{
  "d_model": 160,
  "d_expert": 96,
  "activation": "gelu",
  "normalize_top_k": false,
  "routed_scale": 1.0,
  "balance_loss": 0.00353,
  "head_dim": 32,
  "positions": "rope",
  "tie_embeddings": true,
  "init_std_up": 0.0413,
  "beta2": 0.99,
  "warmup_steps": 200,
  "final_lr_fraction": 0.0
}
Below are experts of layer 2 (counted from 0) of a mixture-of-experts language model. Rows are named router (the router's row for the expert) and show model dimensions 0-159. Each number is 128 + 32 x the weight over its row's rms, rounded and kept within 0 to 255. Numbers have three digits each.
After each expert's rows: "raises" lists some tokens whose logits its average output raises strongly, later layers aside. This comes from a sample of Wikipedia text that the model never trained on.

# expert 11
router:096138184172126123090181154186093174138108151157126033102201108160167177142155100131128130108123068097070073158126163095068155168119115103167094161107110114155163114182136133138103111110173116122151114090135100088135164164188108116070134145161087183111109098169127112110152136120099095174108181131124101120088149151129108124137206137151156180156155153167118182103146133133105101148143104101159110139107124144144179154139108173068157173106086127132070149099081127157089154094101158
raises: "\n", " The", " In", " Location", " Other"

# expert 76
router:114180145149103166132167160105159168138086100152125073159177114164099203130138098145135175147116122128097158173147155131065185159152143130078104145155070103117190083161142090117073134114167104078149114113114129062137181136165101095089171106158089136095127109138131119116120139148070101136130150085112143113138165125076094161123161124162176089144176177140072160173165088114125108111109105132112104153120165175102112105155096105068209171135090119064084120090109095163130131084137165
raises: "\n", "0", " |", " The", " ", " ("

# expert 20
router:083170096121146154112147140137096149161185150094119103087113103115098103202160159133186180085105074122183138090145154122126116109161154175122134084095106100081122185144164191149170115098100132087154123085140100126159122097128097171079104090081172173122080175131126087120157097107112153100100090173075096137104137131098080108104151089096154096144083134130154196152174057166176109160138085136158120123139128130107115143145181135095144149114076129067096170178115102181133115135175149
raises: ",", " ", ".", " (", " in", ";"

# expert 61
router:176122125104108171118116138159168121090152072129187124127137151098089116083131151145128107159116084075150108107151111116166096142081125146087177093183145164115090077072175095161131178132155129185146153101110142173108169144141192080095151176105107128109115108158145166113098132078136139113109180072183170185168170118143172116188067141131143166129108176116125107129078151107154124079088155179109118077101062118105133152104138120066084096114106134128147100110113094169157131167057124
raises: "ivity", "uk", "itude", "ense", "is", " from"

# expert 14
router:100072092179058151093142159092124177163057097124095142163132083100143105166127120089161133112129141137136124132095167115145153131162144122141096131146134086082137182137183127092194172092130148125169082076161143064184139083087131186150104139120110172129106132151159079112167116137093085133188141122103100160125181064093102182123125113151144131104135163175141113149123126167160101066094127105116141170125141116125071148128171104154109176177129180133121172150123086182091093192102090
raises: "ctor", " recipient", " composer", "rian", "matic", "ér"

# expert 122
router:106137092174117115166115154119155098119107112114167158086201166180168145092149148116106067119125098091122116113151101165186072149144110155092095153143085117187112099073126082106135136152124129086124112101131154131137118098157117079106130064114105068098115127103140122140181121085141084069131039112106100079144156134091130120151182113091107089085084120128048100158073109169153165108091159108112094101102140062124134121154159115196129131177124115170087144132158112091099101070117179
raises: "s", "-", ":", "in", " ", "e"

# expert 71
router:060129140106078080159184122131118181166092123174122106107126113146109179110122148087138123102097076176114109135069161090065144118090122105149071128173098109086123073164118172129151105090170100139156095147166123106108177096080116174167134117170124170082115190110170102129151107162113093130088180128157073172141140097165101133109107166073139162119150088143186086139165150108091084136111101154151095140173135162142129145131161156108149161129101141197095141144103082111057120096083086
raises: " ", " the", " including", " as", " but"

# expert 40
router:118124116134070097090190162101114148150101138121161124155140100096191113169132124089172193077183174099143128123139171098110161120174103138124110167122145080140117180149131104142199144105149137117096123044136159099175136136125120194104078161116119173123090170144140108138165084155121139168168146084127109190149151107126128163091092118159147149072141092128175137145166120173137099075097060150113135107118120145074151159124143176128098171205144162120089151144087142188133111208123116
raises: "we", "E", "W"

# expert 48
router:106133084153128181146138117141139133160068166132155143166131085094072121117079105134112102054141150123137126070083157100130149157155142163186081120161107169072138183138197161159139143119126159139148129093151144168119114100076081128129077130164111057101086159164124121061080196104122125184094108166148109115086096106110118101117136121164141095166127137122128181174096079179131089091145139081118099137149069133172116152140088091105123139103188147103160172138124087107154150195097096
raises: ",", " and", ".", ")", ")."

# expert 49
router:095071126139097177119112144131130108140108113132118170118114092054101093138138162122185123124152111137145179119087113146119152085179167152165136106142199141089088149059158127157141155082175162093124093090163178079178122126145083131144093086114134153182098126133135122108141092168128144105103088174100127053131142097133130140129118088132070090052055145086072178130138140125167178081150132117134187163117200102173090121131165103118131176145077083145087131134161124182114126125122129
raises: " and", " of", " ", ",", "-", " II"

# expert 6
router:127056094184065135081106125147157167149142119085108101153185145127095110141150142083148114108169122112155124119149160119111123105194175108106110122104154122093181194138175135094200138087138150100198057105148081096192146101118133192138151146143108186146113080178147081105160144113099077124171150170104099130137192077065120160129131099145169116124085152141114122176098154109175113059070163122116129128104162141166155140159132106123144153143107162118141185142106139141142154152086127
raises: "er", "place", "ect"

# expert 17
router:114103108194068172115147154143133177129087144128144085154164112060174126190114086119108120089123197123142098127078130087178145135157121120139095189110156121141120127089129149101197115098118175107150096048131147055176103132119126188119110143093115117108092126124151086124200133108104085162150141098131095187112172076083112171128121163130118162088101117120152099165102126130136113129098117166149135135112142082113083092131153137104129179184122148164137205152147107185072083171098104
raises: "ion", "min", "ant", "0"

# expert 73
router:100182124087147104179115132123149162140203157092167107158131154146092076134155210109184204115103109076152111111147136171179114121095142159149092128093132104119127120080068120150079090088122166098096106083160107099125169144149136172181132115109172143137100078135152094140096106161114107115115189164107173154115074164090079185106136129125089101117124104105081138120099081143149076164104109148131122199171123080181162098144118070100138156088107084118110161091076128165133116129139119
raises: " ", "\n", ":", ".", " (", " the"

# expert 126
router:188116106092157091085138138166105102140216180151145167145100174087147114129063150109031112076140103081147120105095140169156121145111131129115141104172116121136077096072085161178133140143160142106133154124131128176141131125175182118121108134116080141073134113148173163098091133118103088174168175079178159105144192137144167067140116113155093131170193139133140110130117087103154130097078112111105159073117056122107136142165127150095095134177099150104197112144097144093127167126142111
raises: "ivity", "ine", "ising", "ect", "ite", "ity"

# expert 92
router:071108137176153143108139094124053146143146083165090126057162114100130152118149085124130104087113130130137069113154094131137164141063126151177093101142124185154133142175110166106060082133107099180130095162153106086083117135130156177153165120168088152105131105062151126172051159172119094125175169078149109120163143125160104099118123149086168167164124088154157122124128092092089107125124115110136136114118164093155143136150107178067169110063094105109098107144138144036104134086088091
raises: ":", " the", " other", " "

# expert 58
router:131085101169183145148176156089170151171086115110193079126156086117097131146128164106143193147204118150104119142151100106156088137118108065108077163067079110091155152129123097117137105089135155176123087161139165100135111078149165153174103121084167102121148105154156103126137103154079097110133118092098139170128102148103089165147114113085090088156162134130108140137115171177140094149132087122105123155118083122170086140062076135098189129182178092121120171090083090170127075164089086
raises: " ", " Preced", " Location", " Total", " Year"

# expert 32
router:103076100183062159096136147107119172152072095126095145163138079092164102163135112091156139105122177122137111141109150101148133139177148127114085120153137085093139187133164130092194151091127160126160079063150121055198133084099121169147112148136093170140098138154147087143188094132078093126176148126070111156105186066095108159129120113159139153118128158173128117143118112161163100064094124110108122163108137124133086148127158101128117185175126178118093158150105090199096118192098088
raises: "ness", "rate", " climate", "land", "isation", "down"

# expert 44
router:151073131131175101089132143155089153127127088127136147171053089059195169143169118108137140143114139135148146169103120132073138117165121130086094138149169114133129155118117132135169133131147120174122074092169167109114155122162116153155133140087154123145090152172121074081190107104087144114102110074129123098144118128139180161098123127135127194087092143133094216187127158132142175089090078174059116168088125115150103109118172075123111183136088078108150085133210177165168116136117155
raises: ",", " and", " ", ".", " as", " in"

# expert 50
router:133082096191076142080134159101109173152076096114095132150123074090178111167153092100159124123107163111123124149102154111149121143160146126121094134155133068087142195137165138097192163092133147121159087075159112070189111090112116190137131123142104192138116138157159088137179101135080092137181142107095115173107188059093107164093117120159142160129128135179115108128128112162158094054084117116124111162102140111117084158116149100143125159181123181147120170146125109191104109196100082
raises: "or", "et", "ment", "ed", "he", "ally"

# expert 35
router:142128137159167159117110110135166148123117141158122159177124084065174107139092119096140158060100098110107086141117134123132113106170120093157070105163149164064184184115138171119168087122147180135088115056149152141105166110059118166153122172124121093088125142189121127106115156147039133182128098173135147117130151136083128106110098136175140128149125112187146165187151137162148116114064161101134157147153130185162107180117156130143116142131170179098212191084100091135140139177136108
raises: ",", " and", " &", ".", ")", " respectively"

# expert 98
router:089148106098140145116094157167164062132124113115067142147125115184141108160083119134138134181106115168162141101191106101141076152119163135151155091152147144177162140059109081158156161109182124126129209164033148100090105128127161086098127152160107099110093116125138149119121162102151163137045104110153174118155130126196154123122136123066110137090096127124089133054138167083122168109116180118167127128108195149089125149069094086134132112092143150106086118113178134169159132122183144
raises: " to", " with", " It", ","

# expert 125
router:116064089183061137085139152118120184158065095134110126178133096086156094162134109091167123111132168134139135135113139105136135140166152125100097127151119083098149193154178122087195168103130144124175084073157119055182119092091124185131115131128097164142107136176149090120184087137080102138175158116098116174126174064099095170120116115173153137114131145179137122159144123170160086079091105116119141154109116119154093155153147096141118183176131176134117169145101081189105116181094090
raises: "cies", "ically", "ial"

# expert 12
router:176080189134087147128099164126153112110110148110178092141102106081120108115101113100135188104105097111175118115132140097085130147058128152106147123158135104138066122129212165109123137137184168171099154096134129162159116101112132157104111124163135085098138129143148081093127183110135129155128090141073078104122159133142135153054107109145124088185117089157168166111172163197143090147036109122174116132093063110115122155129153127159082103167131145106149097063057102123179169144183146
raises: "ising", "tic", "cular"

# expert 85
router:090155108053113133164160175157102160143108151170093063190085192109083098143177143109156133110180115156167094183106135165109160104176106129075077112175147102126159161105157097126189126085169131154135126161111154118148142157136106200111118074097166150148118154158155119142191100179146114134106148114075116177087140092164076159158178088119126089129139136150193140143127175159189096139102137146119168139125172129069147154109103111153119180181138141120108163145145081125114135103101096
raises: "2", "4", "1", "5", "0", "3"

# expert 65
router:079136119140096114142110128146124102171122150163093157194077145169115079204145118146140128135168084150181188070116125112102067141165129171125182112116151099099120154059172108116125173133150108123165141140116136074177107131137149167091074086095181146094087126111165106131141090129108110125101084116075166167102166086132076160095174072150139124160148161122128172127119122167179108126117116159103058140112143155143133144122138069115197166164097092095132166155071164138146135176127187
raises: " ", ",", ":"

# expert 109
router:122074088186066149093138157113116180161068094133118145160159065097143128139127132092166136109108151140153126127105156108136152131164143134118087132159140077090153173131184118104194170094132161133171086067168103076183125099092133196150105141131110162135096138149146084125184099145068097134184150119096116178121178069092101166109119109152163148113130145177123119145132136168166105065091115123128135169105141105119095148152159108133112166190129185116119169161126080195092109183100082
raises: "rank", "ement", "sses"

# expert 22
router:117106121158158135092095089133082107125197153090101129125171130157141129109173088129168101142092161092108095187171096117162079136166115101104116117137156149181134194156069155118137094121057133131145116157106114136142073082145153115102179125163071170118122140084105142150198113053158104104181076127089158149109157124134108092104150141100118153141126151117071080119128084107149169090084110096140092087128159103166161138167157102116179155089136119134097100191204199161101146109158133
raises: ",", " to", " ", ".", " the", ":"

# expert 77
router:103076092190064150109146151102102178162055101123110139162137082095164105168128121099162120116101163127144125140097151104151139135155141133121082125149140080092131176131179117102189162097119163114166085061151097064191129099091114180142116131126088178146104135155158084127165102134083092133190152125093105160110182069090097184105121116156135151126127154187121130144115119148178099056104117107119133166107131126126106152131161089143121173184128188133119161146113082190108105187104085
raises: " languages", "ists", " religion"

# expert 80
router:106068091197067153104122165106113171160067088115106144170124080105167098166135101111176147098127154141148111135105162102130126137171153123124111127150131074098157192150171135096182169105116163123176092073155116064194127088091126174144116132139102175139094141151157072128189084141084101132178155136098107166130182064081109168114127108147147151126130148168118136155134136172162100072101101121106128163110123115125103155132148102137122164177128175133119154144116095180090089203097070
raises: "ate", "all", "ennial", "ica", "Honours", "field"

# expert 90
router:127070104195071151111123146123146189152088111129113147176143104075162074158127135093172137126143154139132133111096150092147161145184159110085127110118148073079121178156184131094195160112137165112160099087131108064187138125076135169128151121116150121131132129181156095131184103100097082142182123135081137140132155077101077170119103110133149152112124145200161126146111124148168114081084163127118160141104131101129079150130148104156150186160119172142118163161073075177072109195094091
raises: "low", "hart", "hem", "win", "hawk"

# expert 21
router:150113144129087163127142142119142108140166176170110134168094130169105080160074137121061104151167072148166167087085076145112145142148160147159161102168132126105089088124123086177128111131137127061135121116153097125162097140103164155079063081129148123061121164144124148142103155173108137177096149096059076160183133140091112136114161099150118057168147140072116137131133082181126141153082137087095101178201072070106131097190152131173132122125074112100145168130107132133171148139140155
raises: "ing", "ä", "ne", ",", " (", "-"

# expert 96
router:111058096204073154102119131109102190167097134129099138177134094077158126155131108091156132118116151123113102151113157104156121124165135140129104114147154092084153190146172121096185170096119159140167088082148120053192106102083128183145139145130113157136111133156151085151192087133087097130182139123099124144116175086097108185106132106173143140129103139187110128166142115168172108081072090115120173159111135102124091137126128100154138194171142161122130197145096089181111114196111080
raises: "ı", "me", "enti", "ó", "én", "mond"

# expert 79
router:182146117174092090073130132100173143178128163173141132185124100127146185122131097129150152101112131084089166131136130090152142186174135160164145123133180146108148140129114132158140094168160169132073165103172169160127106127060083135139052171105080143150125159168136120110139098174156166126128110148151141134089135096149130114158096131154154146161185094056124094177133141089161086131102075116134183066152060175112186185160146151083117130142168148109156102087122164105142133195092097
raises: ",", " of", " in", ".", " and", ";"

# expert 112
router:112092097186062146090140157092113182155069084137114155177125082098155114161127105099179131104117157140125118138101153103153121147162149118117092128161137074086145178148181127098199171095124157120169083063149111061192124082089122190136115136142102173137107144164158086148178098143091092126187140119084114165104180074096100181103123116148146147114126141178115119156127123158171102087098114116116119179114137112133097153133161099145116177177119186117117155151119081184104118177094087
raises: "room", "board", "cular", "arrow", "ception", "hara"

# expert 124
router:133185106141104150135144151135174073113154123111089126116115171117118114091131102116109119099150097151144122097165121109120133142097127151139158106087181075157074040131120078171120147172142111127165155155100158149166110149129155083066134114104093091105123155165131212108107097093155081183122173083115094195134145146102116165151126157142089105152172141052102089092129063112138119174152182109093176177127135119125142068178136138115075114130146151163198145126202100081154139106155094
raises: "ly", "ry", "ty", "s", "go", "ment"

# expert 106
router:139114092100095137099107149138070165129147095113143108181092104119133120178171157115166182122104146111122106132154133129071154186147154139139133147153083119093100176120120136167183183116103141114112101168153220103136157142083133176183115153139136183177076151063119100065146117147106134127168122109084175135145058106150161104078109141169117137115077149139146125189190109109120088085087072088122149098133155070091110168129139089176104165088149096167107122161136155201151140129116137
raises: ".", ";", ",", ":", " (", " "

# expert 68
router:109077082196066158103138160098108185165067096122117149170132069101164114160134113095168137114124169134139104130104156106142141144161129122117090142156133076087137178144179124098184163103131163123172088067153107066198125087094122173144122133136104174140093139159157092126182089145094094151171146116086103172120183076098098173117117108159144147116117151182125128156123126166165096068095112122118133170116134124131086145137163089128136166174129172121106162154113086187101108193093074
raises: "acy", "ze", "phi", "via"

# expert 66
router:147126089123104121121119156149140097167120115184137070190122152169124129177175162147183106175131113127184090098108142164128112164173158129157095109189133097084060185101150120154209126109166156143130092117158127116147173145126096161066116099063106128150110186156179160184148157191144103175136094117108125137139175142112121123121136089132100163139168102161146112091154136087182108075089150079078154181184103129151106162126127108175105145189149153118156128138094073104100138147092147
raises: ",", ".", " and", " (", " &", " –"

# expert 56
router:167115129108172093191091139171189118131101130139130132136157094123121143099098142117105092136084162105106140156136167081117094122143117130152198117069120139151090118129137111155091134170168120147137155179140105138099168125161120061159131185108127082168131142146137137093094157117184096112075067141168180097112100125072088146131125121137143156121177186140151070077054128074143105116177154130077202146096086118134113155155138092101109073053120177148158079112087115064140113095104106
raises: " to", " with", ",", " ", " and", "."

# expert 101
router:099070100195081168116132133108138168176084118144101146153138081082125108171108144103171137126118123157144140107115155101133134110188149137119083106147160087079167204138190137082190138104113156144161100051140130077191138109061119157155130123119113174151109118166159070150162097132083119165175118157097127154144166087114098167142102106156153134086110135175153125127138126144164121069104117131134135151107140107125080164130162100155152183174141175130105192165087067149098086196115100
raises: "mond", "pi", " Story", "rick"

# expert 16
router:110060086195058137087135150102115170161065103132115153168149091088159112159144104104176134116134163125125105146103145111137136150156139126111105113166139077094141183137167106097193166099102162123160082081152101072196127087090105180140108139148109165155108134148153097139184090140077085142178154116085098166106174061099102171110114106155142150125128150179124119173139132164163097072089110122134125173096140118119084147137149104120128166177143172126119158148113099195107111197096080
raises: "vi", "tain", "ama", "ali"

# expert 108
router:120102093144098176139149152142175083124106145138091189090072108134134121118165157147149141090116098161077175144149103131097181170096153180129168088139163134076123095138086099151135173123137151092155104152129181120178133104123080135110112116151167161159089157146116107080124127151073101122064162104112075177154139100081107156089180108176145045123136169124130186138117152152134165149174121147134104175130173130187175108133160118187090058157102134179135138114150152160153187094154181
raises: ".", "s", "a", "-", ",", "an"

# expert 123
router:133171097078135086098138134070195091140108120140103148129095091162121090068183082146110098122073103136146187150175075101198095176134157151094110125075176125146168112092095089133128143184149142109140165098122185148175105157133177185135060084127104116132147141104171109136203091104174098122074170150147119171114160115120127140135125099166157136086147146148116137170123155096174093160136179130145196086146193132081147109151161165145129120155153166150180109114149122117142101123113125
raises: "ca", "car", "hr", "pl"

# expert 46
router:163153129138159091119176124165083148132142164130138129073088152137077110118150111134151153143151167078113097172139158144157176102147148134095158196153105075116166039159104128112055077092134125175093123134161086120079143107089125083154170134157131079144152085146086196171095115110080159062160154103121160083090076129142123156114142129152106170128176063116102090176108171069129136138161082139148082075099119168150137149124125182115111073133172099134133103141124148117129155185112123
raises: " the", " a", " his", " him", " them", " their"

# expert 74
router:094142109143089175109115151093095157158124101120101107151176100071107097156126125176142145127165111139158110134094096179152121119110167141136088176114136113092078157117186091071130138105172160152129099044132115088166169107130116180149110125117150127097131139126146110133186110153063084130137150097104158167149150109066087153109119091101072138076156134067079152189067147173150096119068126153126154154151146150147127167124170108100154156165149154189174153115102129140031063110093121
raises: ".", "0", "9", "st", "-", "8"

# expert 81
router:133139119163067198120089131158103147157111086136095138082138098122121112118183116147159185153132157132157143195150120161120077101166098095070099158146105102158157189163104143121112112126062134138131090128147137119126166124080129140165181169120111190137120180135161184180174128149130066176154086182071142144129084131143162081137126100091092160145122183156125067119133105187101130082090116099112086136099143107156154129192150104145111158140139137144106087211132102180127123192106121
raises: " in", " a", " as", " the", " an", ","

# expert 60
router:100084090194066141086135145101116172152064104120100142174134083099166102163135111097165140105132167135145119134105146103138126134164142122120100122166136087093145184139180116086191164090132152115169084066155119067190128079077118185138114129146109160144096156148153094138172093137100087133180150121092103165120188065087093179125106098146153153120127151180114120154124129161166096079100114120122139178110129119124088154137147112141121184182129174136117168156116100195090109199094087
raises: "\")", "})", "pper", "election", " pandemic", "\"."

# expert 52
router:106105119158065145139118124113177136113110154127101146122105137185129085098116154185074084153080078192157157059137069153142087122095169112170123096091124148135119089064184128138125134185134128104135152164036113176162078130093105130101108056135148089068097160096121113147129146096157144139088081135092110092140132129142166086109104123134165055148093151124109120077101175149135127121106167083133094161139161111172135155095136089136167092097119130132143097087111083092151105129175193
raises: ",", "-", " (", " /", ".", " and"

# expert 38
router:131037105167058121129142126129104183166076105171102104186137064085122152173141156099162135083117141150127074067095137125104181142150137124111084100177136101107111136151187092112194132097156158123129085106169149079191165105069113166099125140095156132157103143161132090164160092121121135145158114115087099159155115096110102162113112153147147135121137135149116101123135135159157122058069120152100171169118105111140088152152136090123124193154117168100096164158147097182071107200125085
raises: "ments", "ment", "ates", "ally", "din"

# expert 34
router:145134106169110110086129161091117190147094091156145155157132107112149081177116159110169160143142174162104128095092189087163127160199130122108113125087139085064122177150160130094165146108114172129130100061163154074169165091128094155134126117107162152173097131172159095081169094150063112173133098153153088122103097150109090152124105118179114175072137156167145111154144087179154116071159110107123131112134136129163066149138161086173183170132165175120123129188077081160117097152139101
raises: "ist", "-", " to", " ", "ists", "e"

# expert 110
router:142092133147072131143111139117145181146080119162143144163124091056139072159122152087142119075139125148142083135140110108119129106176141105191121145153136122085161206152155120133147159127141166115173078067159123097192125085072144154147087129130135170147107154142124103142109072147059125191168105119110101135162196089084138177088104091174173089122111139147172147159136101158154120130078087092161170140125120175165067100103164125163122160169106168122157182130075107176118115181117132
raises: "pl", "reg", "br"

# expert 47
router:149182111152133066173116153088104088098163163117171145100103139123119118104124123150035080078109147152156147101118148116179099150105108172158178112174136117089090092133152080122084168172118147133127182117101156187100094139139118077100102101158076061132103101102130131096111163082156138128128102064182125092081157137144185113141167149183142099103151075091071128151182079177160159129170162101124089100154131080187150128135127109177126168169169126089130119128114097130121150123163099
raises: "ated", "aught", " Died", "ette"

# expert 72
router:101080085197064140083134155108103171163065092118113145163138081100171112156139105102170126109118173130131122130103144099143127144172138129134091115155147077088148192143169130092191155093134155115162091071161125069191126089097124186135127133141098168138098141156151089135180094134092095126184149116095111164116185073097094180112118110157156150120121173175126128153124110160164100069095116114117125171117137114128088158137154094142119174174133188130129172153117083191103119192095083
raises: "word", " Cinematography", "edited", "down", " Preced", "shed"

# expert 121
router:097083092195060156103146154112117176152063086130107146155122086108156099166120111099161144123119170132129116132100154111148148134146138139131087127150129094089165171153164124090194154091121153125162081073152107065203125105092135194141126129151111172132101132162154077136162095137081092139191135118089108170099189069096102181129129107154139152103129157182113114142137123152167092053087122106105118171112124100139090157130151092134130171188139184137118155142118095196094112173097082
raises: " Format", " Pld", " Prize"

# expert 27
router:101092117118088167144092175077098123095072195167102190104099087100112115137155173100166134097110063142097197075135114096155155141142135110111130102142166123101125087126135122104135120096130171080106095116145117132167113096079145154134149151083190132178137100145088088131178086094097104114157111144114062146106157150129156108152109095145118116146146138174104097093081164125136197098164133137147082167062173116161132142092159085197115118154102075170089146129079148133145166167184178
raises: " ", ".", "e", "-"

# expert 28
router:168141109118186102101064138128100120123156127126193100132093082079173198114168094100142170125089123051167138087148146099067129125104123099087084161168168115119116176104103138165088082167094130174109124043169106144175147083148085143150139145172091171127104149160146110060121107125106123132136171121149170083131136122151159122109070131110187131086114160141158119154164113106146166079199095097081138080099128111121087145146158133118113158118097076145175105135106181156148162130140128
raises: ".", ",", " ", ":", ";", " ("

# expert 104
router:132134140147146145148116167129160112111128115174105085150149118181096166113157128069149093108091141150131169191164123072162123122180133117108081117104138148124082135123127055051078189107076159093069090126137156118098115170169159075160120087111126060146100136125155102143142101126128109105113061133112102101108139135103093171092175091150135091069158077161091129130112152154156163131137164103086101100127136065145147144112192144173073148168167142171061102092151147083095160095143165
raises: "t", "-", "s", " ", "d", "vers"

# expert 107
router:166101109025178129152093153091075148133108143128126183117092092126150162186132097136135152159100091104097185111096161114080127138136135158123168111176156127102091124132128149186159161108146134131139117180161116163161163129125079171172127169150125124157103176138135094074155119090104170097102130144164087060133159104107185108107087130163125113143110165081102176140154140157122177149086061093146100146115155160143109109087116079146142127071102105175158125099155162150196190098184168
raises: ",", ".", " /", " (", " and", " &"

# expert 9
router:101132120160099140126111138110066119154141190137117139132149141159110095155179158117144084141105094162117108097175165119143075163143101132086105158079192130095128194153062137156130141116096164120176120094099113148182073138136178167106079124139114175050110155114157098165122075097152120163128090134092198092115142142142150115100062072103134118114105121157167129102189172110163208154165187113100074184153142152153130146128130136133094126168084150083135181122147090129175138156153150
raises: " ", ".", "7", "6", "5", "2"

# expert 69
router:124106169150090166097128157113166218154093162137131123173116107156100079170087120137117155121127116134149117069114125097109139138190195149173095136080131120083110161140177136127187166133167179115153138104146113153132130133090157155086069135111128141089108167197146119147071167094142122153135110184108147137147111129061107088104089089162152158165151116164152154144154059158144076099123135098118137140174122112099076144195107151130205148120103122077127148098079102089137149197138070
raises: " of", ",", " that", " its", " to", "force"

# expert 51
router:149145105131110114106178137180121110137156065085112131171092116113159099140092150179111130168149131114172089176138160127107087171165148103147110175133160113089094156064177115061139153131120086186121111110090146073133165116090073174168095107104157158101141121163164095132132094178085080163116146125080158163095171118087094131147152148109132134091163154119079168133108165162157110109122136165144170151155127156161192122090111070117197167164156115101165160097146086134075066117086080
raises: ".", "-", ",", "\n", " and", " ("

# expert 24
router:060167130165089115180071160074057108091150177139124150161127134161136090117139121115117118102122080141168188069078114154182140135166109158143133144103123122094139092097182165124114086155138154105124107079173099078156093122100098181123112083061180149115082102160140127180179135135088147114144152113131088166169169149070095116125170099112092160155148129105106128128070103171129152150138151166088093126117085126160140137130133100155143129142101071146129165090089164163127057173093186
raises: "-", ".", "e", "d", "y"

# expert 70
router:153119119079104125089131171110172129087166141171124131137114162113186082160105116135079125129067089105144166075153083114166120123138184160144167067120131175104140112063173093119132160141148158136138176122121108135106126086172190079113109083157129159085128067127131112119106128118149174113111159117117137128153131142161145090122143071153100164109157176139078099078176102130155100178122144105169187112134179112122091077091113059140191144140081179080152090164076115139138105101184075
raises: "able", "ative", "ably", "qu"

# expert 43
router:121121101152077150073100129071140133094076156103118131118074109115126098137172159143144122133133142129170087103082187073185159172185126107172137105133158091065152152083133116115153091101151149117160086116147154090212134132094113206158154099078105143112125144118122113130195073140155092119150165136116094126148166131083114129113152115176153163085133120123104101116128081144168084104150150123091187157099101049085134169127165108172131176160127132139119105183125101201128117152059151
raises: "round", "ature", "ify", "e", "int", "ing"

# expert 95
router:102076080193073147095130167113118175165069087126099152167129083105160097168131125092167128105125155138149121134092150102146134141166146126127098119156136078098148165140178115103203163091127152129169082074155119060181120083084116180138107129139100162150100145156155082129178101133082108132188149123090109169123183062090099171122109104152143146102125139172135131151147130160163107073102115117119137162121143113123085162138161095144122172177132178136113179160112075191099118195090084
raises: "tors", "nd", "kh", "dy"

# expert 87
router:155123128169076193079157150171073123161132097110120084167099147099132141188152171189098175100176108144164159151142165107100097155146137139139093137151152121075108156078196093082137115097151140177103085109128096092168159097070095171184083150134087155089087137146153148114111146112071100155130140096090137151123157088106101127182135155123151100152105161091102163138097141153165120107121106149156133151173107111120184114086091105118201175166170140081154152116141103162088079152075093
raises: ".", ",", " that", " and", "4", "–"

# expert 4
router:079105135139118196100152166129143176150072142178149105163161119157104094166140132083164104103163121132097125164115099129143095099182121090084098105070168116114168192114130100146121169088163164116144098056148171091159110136117155155162095089085097144129067097148156075172189111095117082157112153134080127145167178094105104163104151081169130173089120116167085168117120149163157086138149121110140116113141172098121106081086128124140130169168132175132144194115134088105077090183079107
raises: "cular", "cent", " Center"

# expert 0
router:104074086202060149085140155106122173166072100118108158172133083101151109170129103103163146098133156133138116144086160094152138146170135137121092123151145079100153178141174123095191161091126148118160078071141111071198123099083131173133108126131109173148095141163148097130184099131083084131196151118090094163106176066085100186110119100158135148126126148184126120142127126167166103083076099117116126169113134127127100130120159089135131156180139184132114155134125076180097117179093091
raises: "ional", "ur", "ult", "arch", "mer", "ural"